{"n_layer": 14, "d_model": 384, "d_shared_expert": 320, "router_score": "softmax", "routed_scale": 1.5, "balance_loss": 0.00509, "balance_bias": false, "init_std_router": 0.00736, "lr_router": 0.000371, "tie_embeddings": true, "optimizer": "muon_variant", "lr": 0.0102, "grad_clip": 1.0, "seq_len": 512, "steps": 11377}
Below are experts of layer 2 (counted from 0) of a mixture-of-experts language model. Rows are named router (the router's row for the expert), up (a neuron's input weights, with its number) and show model dimensions 128-191. Each number is 128 + 32 x the weight over its row's rms, rounded and kept within 0 to 255.
After each expert's rows: "gets" lists some tokens that make up at least twice as much of what it gets as of all text; "comes after" lists some tokens at least twice as common just before its tokens as in all text. This comes from a sample of Wikipedia text that the model never trained on. Tokens count by the router's weight.

# expert 1
router [126 126 131 136 130 196 121 126 165 133 178 138 133 159 143 188  79 171 102 100 102 104 136  87  93 152 130 136 121 114  48 141  89 117 119 130 162 130 134 143 145 153  98 136  87 117 120 135 133  95 211 117 128 169 121 127  77 110 159 102 130 128 135 111]
up23 [108 116 132 158 143 144 181 116 138 151 111  68 153  68 176  99 183 211 144 163 103 139  89  97 151 104 164 181 187 102 147 153 139  97 177 207 140  53 141 106 236 107 179 144 169  88 131 115 131  84 149 105 124  91  96 142 161 135 105 134 129  56 102 134]
up24 [ 97 119 118 147 179 165  61  88 141 170 144 123 112  85 173 140 133 142 159 120 101 154 140 109 115 116 142 169 111 124 109 161  70 109 172  53 129 202 101 126 171 124 163 131 125 155 152 164 140 110 162 118 149  67 108 131 122 128  71 114 135 131 118  71]
up25 [119 173 104  66 113  81 138  53 144  98 109 121 130 150 105 206 137 121  91 136 140 117 111 107 134 123 116 137 100  39 152  95 181  90 124 104 141 111 146  96 150 189 134 121 137 189 144 156 104 103 168 172 142  96 120 123 191 130 145 112 113  81  44  91]
gets: " ", "20", "1", "0", "19", "2"
comes after: " ", " |", "20", "19", "–", "|"

# expert 3
router [190 113 138  53  77 130 133 137  88 117 130 113  91 125 101  84 200 110 108 147 109 145  96 141 145 121 128 152 110 118 104 123 131 156 155 142  27  98 122  92  70 134  91 119 142 174 147 138  93 102 102 130 145  86 174 142 127  91 167 146 121 128  95 119]
up23 [147 112 132 193 159 102  56 164 118 135 139 134 160 140 137 144 115 108  98 104 142 120 189 159  80 120 160 130 148  79 143 125 153 156 151  77  72 140 108  90 161 128  81  84 134 111  87 184 115  36  80  94 157 136 102 142 117  91  84 130  98  66 144 127]
up24 [138 129 205  98 133 142 202 104 133 153 150 130 150 106  83 131 142  74 166 145 152 169 139 130 188  82 121 120  97  72  82 101 122 107  93 171 117 134 186 130 201 176  92 105 171 147 107 102 150 115 136 115 120 170 147 122 160 162 148 158  70 135 135  37]
up25 [124 172 130 118 144 151 139 144 124 127 134 101 100 141 147 164 151 123 219 162 117  77 155 112 180 116  98 108 135  99 116 107 203 119 149 133 141 112 158 127  69 167 102 144 182 146 213 150 109 152 120 134 138 110 149 140 177 168 159  86 109  95 108  65]
gets: " |", "-", "|", ";", "–", " |\n"
comes after: "\n", " |\n", ")\n", " (", " D", "1"

# expert 0
router [120 131 142 120 136  88 144  78 107 124 139  87 168 176 173 161 162 117 135  81 132 180  78  99 106 127 144 130 143 116 150 105 126 131 116 121 203  72 118 135 167 120 152 136 118 114 143 139 118 142  98 154 154 136 117 103 197 124 135 110 170 134  88 174]
up23 [134 200 100  92 116  68 160 106 109 143 122 141  94 115 199 140 133  80 110 135 126 126 165 149 161 103 137  78 133 108 151 129  87 118 180 175  90 116 166 129  86  98 129 150 153 106 187 149 142 143  87 122 166 127 110 156 129  87 140 131 129 168 140 140]
up24 [128 160 111 109 145 129 155 117 104 143 128  90  95 135 106  68 113 134 126  65  86 171 119 108  35  78 137 117  89 127 124 133 159 162 169 104 142 131  88 155 143 141 117 132 101 104 147 158 186  89 153 178 147 119  78 123 122 112 179 116 111 157  99 154]
up25 [ 85  81  53 111 174 159 178  88 113 157 148 190 122 213 119  65 149 119  86 169 143 100 122 108 127  73 121 115  94  79 112 145 146  97 110 133 133  93 110 120 138  94 179 129 119  82 140 120 136  71  92 169 122 136  72 107 114 115 125 125 129 124 110 116]
gets: " in", "\n\n", "==", " at", ".\n\n", " on"
comes after: " the", " a", " The", "'s", " his", ".\n\n"

# expert 5
router [152 110 122 105 142 118 132 145 166 109 123 158 154 146 101 176  87 128 128 140 127  98 143  95 108 151 123 100 144 156  42 128 158 126 170 103  80 145 110 185 116 111 181 141 158 135 115  76 137 140 147 160  91 135 112  89 117 131 108 115  48 135 143 118]
up23 [145 119 116 110 180 106 128  92 171 144 140  90 125 105 112 139  89 110 146  90 134 126 188 201 150 113 189 117 130 172 121 109  72  94  58 148 105 152  95  87 156  72 151 131 110 163 125 182 165 138 103 151 104 118 110  93  97  80 152 131 109 144 149 145]
up24 [175 180 103 160 192 159 145 147  79 143  88 120 160 104 181 179 113  80 156 142 123 117  47  83  97 127 167  81  93 134 162 104 115 121 152 144 186 183 116 152 144 113 127 154 114 108 116 149  89 110 158 105 135  88 160 191 102 111 178 185 121  96 208 102]
up25 [144  90 107 109 128 107 110 132 134  70 148 157 124 113 179 176 119 131 148  94 136 183 127 113  59 154 120 152 106  94 171 130 130 149 112 151  95 179 127 155 154  94 139 128 162 140 114  86  93 156 110 141  90 186 160 127 151 204 145 105 104 120 136 222]
gets: " and", " to", " by", " for", " with", " or"
comes after: " |", "-", ",", "|", " and", ":"

# expert 2
router [125 145  87 156  99 126 115 138 139 139 115 138  52  76 119  68 152 129 149 107 156 128 146 184 155  92 139  86 163 141 189 132 127 128  65 133 103 132 126 129 107 133 119 118 131  92 138 120 121 140 126 124 114 123 136 121 191 141 126 156 139 121  58 151]
up23 [120 140 112 159  87  91 125 113  80 142 107 113 138 152 161 149 178 129 106 130 183 136 177 117 109  96 112  86  98 102 100 146 202 151  79  26 141 168 126 103  88 143  80  98 105 156 173  83 154 151 120 127 148 129 119 115 107  99 193 115  85 164 174 129]
up24 [121  98  88 168 142 171 158 179 163 192 157 124 116 168 114 122  88 156 102 214 171 146 110 114 182 119 109 119 139  89 135 185  86 175 113 146  93 157 134 167 134 162 134  90  99  64 111 152 174 153 130 109  89  95 138 155  95 127 108 147 159 146  97 137]
up25 [133 152 104 133 107 166 174 122  80 151 140 124 140  60  78 110 136 107 155 113 122 153 127  98 157 164 128 107 135  96 161 150 126 125  66 157 127 141 138 143 133  60  83 115  98 153 115 179 144 104  84 154 110 111 176  89 122 128 142 126 151 129 164 128]
gets: " the", " of", " a", " The", "'s", " his"
comes after: " of", " to", " in", " was", ".", " is"